From a checkpoint of a small mixture-of-experts model trained on Wikipedia.
Size: 8 layers, vocabulary 8192.
Experts: 32 experts in each of 7 layers, 1 pick a token.
Training: a variant of SOAP for the experts, 459M tokens, 9660 steps.
Below are experts of layer 5 (counted from 0) of a mixture-of-experts language model. Rows are named router (the router's row for the expert), gate (a neuron's input weights, with its number), up (a neuron's input weights, with its number) and show model dimensions 0-127. Each number is 128 + 32 x the weight over its row's rms, rounded and kept within 0 to 255. Numbers have three digits each.
Before each expert's rows: "mostly gets" lists some tokens that are sent to it at least half of the time. This comes from a sample of Wikipedia text that the model never trained on.

# expert 13
mostly gets: " f", " l", " w", " fl", " v", " sp"
router:141149101150118118095111093100093114102119101137098090094120114134055175172126177112170155081146152083156107173106165119158117080099134090151139111129136166152206130116092212151139106148101155177152127120146125093051030138141092114123153103134160130095064153118160124121165122083145084098116175129131104114106131093146151118114145089087125128132100143091125063169166130142101146225130
gate1:143164135117127118134130134174133118141117102158147075119133147159071119115089129164093221164107094132168107105142173093191146132150076110151137041163112145151145162123129107173108131173063107128111080124164146133197151147120113161100102145112179134071120107128090132148162092081176161127156122111172099139076190083107144096077111053147142107151091170101126084157088131080093126112132
up1:135167126107154100113180137151090116107126118136100148129081174119076141128180091091081186154105118152189143107134149065157148100059096139136142103103166133162115145120141100076122107144154126093230101164138089118075162120067165139113182136126113121099164130156133151169150101141173097163137189160158103106096172049121167154120117146130165126131131140094099070141133142195096153099085
gate2:141157165170120085088103106101125053150125095132128086107126150104132117067174126138119106132092118062184111128120131149084064136179121120195187135150121110151088112123107194104080103134140167081123102114141109118098108065135081089081126107134198175120193127122159107109120120175176146119068150149160092141148134114153102153104187090158133100138119149069086075129113181114131154103154
up2:191140145123119153099141180101131087107103105138092129117167138139133102057150120100099097164180187175169130139133099108064158188108124141136134120165128095094141084112098176089094181074096168088095105079152148179137126132162093149069130122105145111114157137141149139139098139208113135084090056149086105139167117114097138209133164148135106110102126149150088158150111183111096066105146
gate3:127096091157116110084104148076117109146125181101176121102087162108118145145137144112116134136144130130161148207064114190124117111091182141107113115091066166130135132137142177113156118158121134112128137101146115173073072176118144145080184081122154112068055120162193184130170135083078100123134132124088131148111138164205148134076081141079096159120155135092138114172148151120165106183153
up3:158080139127128105091122146118149162157153137024181168151092121153122141091099132122063089155143112117140143210049084138128188099075206100133144089140050142132099113135146145118133098111144091134102155110136132184081159176157092113077155089096132128100097149149147138167125082113092125139115118138123087139100135191194106143124079118129138169143126156152173135112121138090091145165100
gate4:171111134124136177102056097128086129108089142128122125052159140123126084142145122131148113195122114097152144100171130138126152120114072163176122118076119096097177090153125122063166149140110095123147125164181109088095097124136127119091121120211149095112048134124177105088167117124160093063107124109125127118159137176152127128184105121073215117127151123170120144153116137042093100151162
up4:170184178093113142140082141113128089073085196110082110067135106141124112143158131162172118217123119148154160107127122094108196130089087131123103148129165147136145108130122145121130143131066123121167134166106141114133072140166166153139096083134140126145112061139196063140137197103153183045092108168121134115171141172169121159168122096127145115147178122148160131128105070128097097156127
gate5:121125108177085135146109116139145158099103126086094063116139130185108172115159150139196173152087096098154118129126149113214084127095136132122178151145112165134177153127113168136116074146168148180086131087107143129112135119158111161096106142155106055065119139116145179119163131154097126095172133097102101121139124157104161091170155096185148152095128055163152082127100172155151074205087
up5:120132125131093128133161125106109166125160150097133165106158115125092126101124106189139170209139080150132095085109124089125131167176145118111094146138102156115173186132055165119093091114150125175142127129126102161177169092136116118107114145175163080111127095101105156110128109146076104108098133125077097143165190139104117130171170092195163157081080038162141123152119206137151079129059
gate6:190131164101141169120135114128143099066152168100113151101126137178091110132149134094082170169063099080199127149102132208163158115100130097125051140177167124163152151163129107108114089132097146136169157106157145103152080172159118141123167110123118165096085129146158064108122154108134152140124106112133186077169160101171111141215123159102129111077118044120097148165121131104113131135145
up6:219103106114151198163166102134121096150132161136069089157148196177120126105136158091071088081153124068179085144128088114098124171135140094144103069192090119150154119125120089147161118061116175102137127172089125140120131130091127138123173098142141143121160151118122156115127110109112119114195123101145135073145095136126158129089167150097079113110115050121097177149116101083120194120167
gate7:097137125163142120152137157141119113196086114255124115091153134107108120159101220072106111140183109117113162103158142142134094093157161128161124074158148072068151176087146132185151086139177130117072075137164104128113113144154147149125095121108149142149094127121143108161091153141153180101127092126116082144134129153091116081102068159112178157183119124172129085131113110119118150097123
up7:107115136119135128060085151173147134111138067084187084142111158169085135168124080200112169133077180109186072188124141149145178140140093130144128141127169132122093173143136095049138151115094107153137124129089144117186131142056168147079144148161068094117119111111122090137120124097142108147151109149165110128110107081110103180154150137158079101138142158172143141149074151156151062091091
gate8:179093146150124111119146065089154133122139071171105156102158163118092139087150124133131144073145114124145189085143141108121095134153153169195108068076133186066114095070131146102119069117120126137153135155098195132131132126189085095085145113070175108156121116126139114097141121110077110058108104132076110120068133119062074128138156136116156177099161143090144085131155139144163079146096
up8:087127070140140071117166121135117145122120062091108122105134156074128164227131119092098129116158135083089155098120115088128106156133138155122165110117115115124131120091111122208176161191136136111173184111141106137106144165171082174149132113128157090131052170125099162177149118142125154080085178160142169152138130170142122033138107168136158083142167091129132109117160117128089198135138
gate9:170161119106217109068162094178114120108094098089092090165153161088141130066120169108104151065132134141203099110115128067151098153111107167169142068139114152106112088121112159113162081119157071131139160121112128085131101163144109186140118152073118142096155116093155105091107121132101107129091120121140144083118115135167131091103149109094034119125107098128098047170177150128118089112104
up9:130111115154099124103117130126184094120152184170139141147093128105104136170125115096214152151178072162081149142175060148127108145102151102085172212141097108101147161080112070125157117140167185141122170198208079148139141116128091085119131094149128090152185141121107168157144124145154159141091124127119091153123147136131079130114141087111108082091197197124093108128121090144131128100135
gate10:140137148085117144105172032121113098109123116109081181116144078163108073057125136139115178066097144126139165118119112126101059094152153096129126066140123158121139111084053169141165126092160155111122136155210117127172149153183123098108095116117102113159121135087091140075148162131119136046132131147165135162100144116079079122162147131119131074109155134079096082158171095154109140155132
up10:105147133134173099155079166154085120131127145131116135081193167134118148134145186153135168165083092095105145175093078100144140145114071159160168171090030126132141158192080135113063145166147097091139141128093104086076083115112129117154100115105151169146071184142152136161093075121122119156159088166091125101062173129150102163102164149163108128149162089142119100086153153121149123140092
gate11:129147081131128167102091081163114136081110129122060118088191192090121117127134165118134112086155137097125095106111145131138150098102120095184155077092146169105183094127137186147181149087121090166115146067139219180129078121122146164100075134180160084089083146158146104118114165088161096081144163129106118093186145095155161123105160115116128102115128084122112109177123162106167182119136
up11:200135118144104154068120097164127144123119127168092111129097172095159101100137140094128172148107135098170105099079150133102095122103116099124135087136084150162153081103105181171162194132111169140108115187198126100170138130139116130077061153113128138160065127059180108063147107097110152110115173091109112091103113128084101086100133161112147178208183124134157111118095101181119106102133
gate12:170162143163168136132091140102120104145138096181139144132206126124159172203100144168119193083096151112125135087133152133115121079102071105155165094101131167148156156152157112102158100114167040122128098082098078096148116172083119123103157089153090104085104165110133093107095125081166100189101137136091134115152157200199120156149187128132156128083094154123110101112075132124122120141100
up12:107184143141116108131136084102092143142113209173189127084091144138163120126152173171085130107184175124157123134141122125111127133124074081125158088123155149106160124137115132153115161118178122122156093104128135139093141194132054106128168055157106116134107122173137114146214160150095102189143174109086077097181176169165098115145125130154182093143141174116165122147139176112165163159078
gate13:114078174123122169102085092074186135119162125131165124114107166151080112212129153131193143198150125085155129132149157133079179129162128118194126164062175141154133174132130144142147177147091141112100160133115142105059134161189117086126170134158134180117112107126117142165141129129124088114113095095120112119134130085151140115223120145076141115084081087134138126130115130138105145134222
up13:092174066100101122069169075085154122091105148129156105149093160122126122127128123151179123131153183129097078149151091101148134122110108139151170117146161154147117137078103199118165125153134174128156122133188122092131130093138099088179144087118106074118106100090082086125159161185170095064143158125108134111137156149095051146100063138178167109092133097129171120140127128183045169148109
gate14:138105132110135119113123128126173146103168100128162092108165081061089095175136108152106143121060131139105171147157179154148192186183108144136126135135147148168132151119102187102138126141104111102122187107170149041158123115167148153145113139164136147174102137092127117097160117041163127138173164122209139072125105162160168084150140154105128129121071094080093133075162178132113145164162
up14:083123086100112093184106128160100125121123141088148133157126170107113109074114112146141066101088101146148148109137115068132069045075124132097154110132166149148098118129176116046083076128129163178163133116101119201147200111114100101103153135131160124154108032145113138105167106153142178087087127107147084174101148097154080188145140125149083152132128148095133116187126119159148121116146
gate15:102148082122190103102119105127115112145107158113166106111146085111083136123122134104132101217159157116140102118107115133153139124102066153152147143157157129133087117128109140107099122176106116113178083124155082072157121185168104184059123048130116048143081156142136161093134125174170091110113056109072140120162144140116133137187107136185156085157102140124104126165133109061099057113136
up15:123145154160106115085132113109100094167152098099105079125186093078154095149143164124133106104164145095148124061086125081140180118158138128162080087150146090115163110154186168125098125102112104151090078149069105095149088127169145158163199124086107086123144106069146131097165124135206124119133079146049134123142061152173162114057125132136104148056097141114137149106125131104133136078116
gate16:132123119108137105098111150142101124109068093078170120122144124102145177102122110164146128085065144093103095135123132100129110057140090177121154131146136153141105172121154123201172122176118113173046170160089134095116162091129173083158145177160133120130108140088126112094105138124140172144120102121193140106082156085087126079160153080061180137104127128112186065042135122117147109118074
up16:105138126129173129131094074091127131143176127133097204164129089185128089085129177086147094139198108125141084082164160134096133164145130077101063154126140081141137155046139117116087088122155128109114106225215113157120117140103169114126111120124146111141134107114145159115073130137134149109113151099079093158145149137072143145127098192131099135116145112143082156149043098111179116114120
gate17:130107090095100076178181133123150157121101174204124108144064151168119174119183129145172119136128140116125205124139156118105146134096101135060115081134168130127088173150152201078075149159116088168120096115115149101128094115121162116088115150162095147088156158139173119187113098047132185127096162119173085148127139142089092098090120105095082110125065101136103149136143167128108156095141
up17:144124070168072113109163094132132166052095163236119088107137164154134142087149149177161091151151131134153119104152133131125132140103123085093108118084192175100096145117095178115151124161162084129110092132077165121137137155116123089142179135124099138108173107124174128166165130093149126144141179157122061119110098165116035109092088101100065133135130122140119104139200121108145131161171
gate18:109099122144092099113057162116081089123114127120106105159162176148069129129059117110155121093158171095137077138106116171164148100092152124125165176160109098163160115096144209127122138140084194164112140167106136165148113161115179134179131075140107150096099116079101151164116109161143135106148140040173140131144096110131124119113116183039173148137078173070171148127109138151119095144125
up18:168107112123125147105081200158131122154155150117099081127178106120077148120162121143206170115163129032095146125129171156091139085170118120131159140160120100087171043128159115097105151106076108110146118110157203111132128185133128130203105105064129117092094171084150148173127134100128084136142110126094163127121134142128124102100130149119099120197128155126135163126159191116173109191149
gate19:121116131113115110104119149147130175121127081107150091068106186075075135128157078112072140101177104099125115186137124120112143101132130148124128180195120171084196120109146132154162134157113125122123082126117174118128131074183105075117164131144186162119118120178104152111159044130114110169147141074166124163108120125170150161132143135141128028130128088151070087124168142144063166132178
up19:127118114144079169145110105117167130098143115120128160157096089152119071076088166077158110188162113136134089131113125133165218094182136126032147148176102066108170146133152180101093099157125126080110096126145159101159146101081156142146136163073099118151117064141107098147188133100142139164150143089093133164140172140120170131132125139107212143118137148097165130079095134112117179168102
gate20:131119115093147148107125139146196053099121113129144115143086132106105113108137103093131121122089108123138127126124158133130162157151120110173082099164131137179096152119062131122087116101120086139085133145135104163115138177140155112169144091063054188187101066062105097119124085125183151157167112069140151076136163162105122149129159233101176133144117139093154111054122131160152159130085
up20:125100128156163149123134145109152126103130164112103129099159141089162163138114186164139158115185075175102135162119148147163104118207091098093124137138103074127083120114066149157134100096125140108189132185131143153129103124188115179108167046117124071131159168130113072102067124126061123158195172147119155123162064082110187090141119133172117136096128119142162142131163170107154171150163
gate21:113159063128043116044133127112113121092118102134143124078135084138191114160128136101134138124130186125145170138157129078147179133146116134131135147077148116133106114128044137177079115108148121146124130109049132104086090169097176118141196153097143111119092095156170123160104096128125111121124083097064089112072170092121196141139107136100090132133134127134153184199117153184120101121102
up21:173136105156173193099147157139173126094118106067148150144139155119087049158054154181100175139127137132131107134130159093130190097117195156207145144164102162131147134140159117070125078151134149148162088200167108100176144129146080125130122160204151150110172098132131127137168139152109160147106130121116077051111104157149164181145079123102123118121087154183140124121152129122136108136136
gate22:145181141135144128147095122101161174048119119140112147166097126126124141111147161111122120142149069082132168135093103155113112160114160056109097103057094093189137107157103124103140124117160159182163162091148211138108143090074120147086124115142120071155107152179192112127179141072104153121132167142095098137130111055088166158109097101163162069116084125155104091182113082114147145141143
up22:155136106097092136107125115118123122124134064203091198103125114070146132086119100119178085102098124132103120092188141081136147106095116146062095163092133113132113152109188163187120163127128169123106113112102093153116128124142145135093104111180098113135134173191126138158142090202070177222122085182146088115134125129156122089122113123108109133136089084084159167157176101117099083084132
gate23:096140123190096136150081100153117080098162112108114062128088118155106152160186078109154045109153120142114131092146171154181135162127145083101111130006092129113132125108045179151147123170078146201085114136088119118090135084116100119136114148152083145152132178097116111162098131098123196141152098154164145118103121110156128132105107107135092143132117143119107079100170115144133137103185
up23:106150058098139111144092113145150102091118142108118132147111115109055183104124115098054177178143196110127079132132191121196196120125123170156139108141092096155099191090165150132111181203172100131115162121203172090107093118147120163114154120121101168124100173123120129101115130132137150079126180151134136132093106156132146075104111125142103142169081152178103115140099090164170110090119
gate24:100109082116138155116121112145109110194174208136154113162121163138109120183112132136159108144131099137104179202184104142126157168100149122146124106069171085101152153106122104131165207109105140169147114141069133139086125134062164095121164106128088137086110136132215145192121135122114154086182122095157219159101157118120094132071117138098113123087129126124167173132158109109106123177104
up24:086105100055121111146091090159142130093090169121147105164088127142156057091101100104026154095089144077181141120132117115098162069111107109178134088160115165135144116135129146052119103104108141116096174223102113147139081181143126146153155096099154087132136123133116151122134091113099131157098101126148162158140110154197182103094117132154172091113140082096122120096154101106182146097144
gate25:105121171101158125107132166097119162130066155105101140133165121115077140208147119109146151187152210129111134175090119157086119115070130185119185116133078155178114163104105143129072168139158193141154127137183115097118079154149133137049127108158131159115124162166106177100144126100166090078110101128079128131142181081125072151177151117111093117084126137085165139133118106122140188162146
up25:144053116154156186065153097107194173165132086087125098106101126079125159175181107049102116175171147110151153145158165129090100102128105141124136138167138142154111194100117154143103174169162172103121146124132149191148137150154093143112160120126143172084134124160197145139175108107165104147093141117113050118147148123117134182093196115108150085088098109077137162135159134109127110165113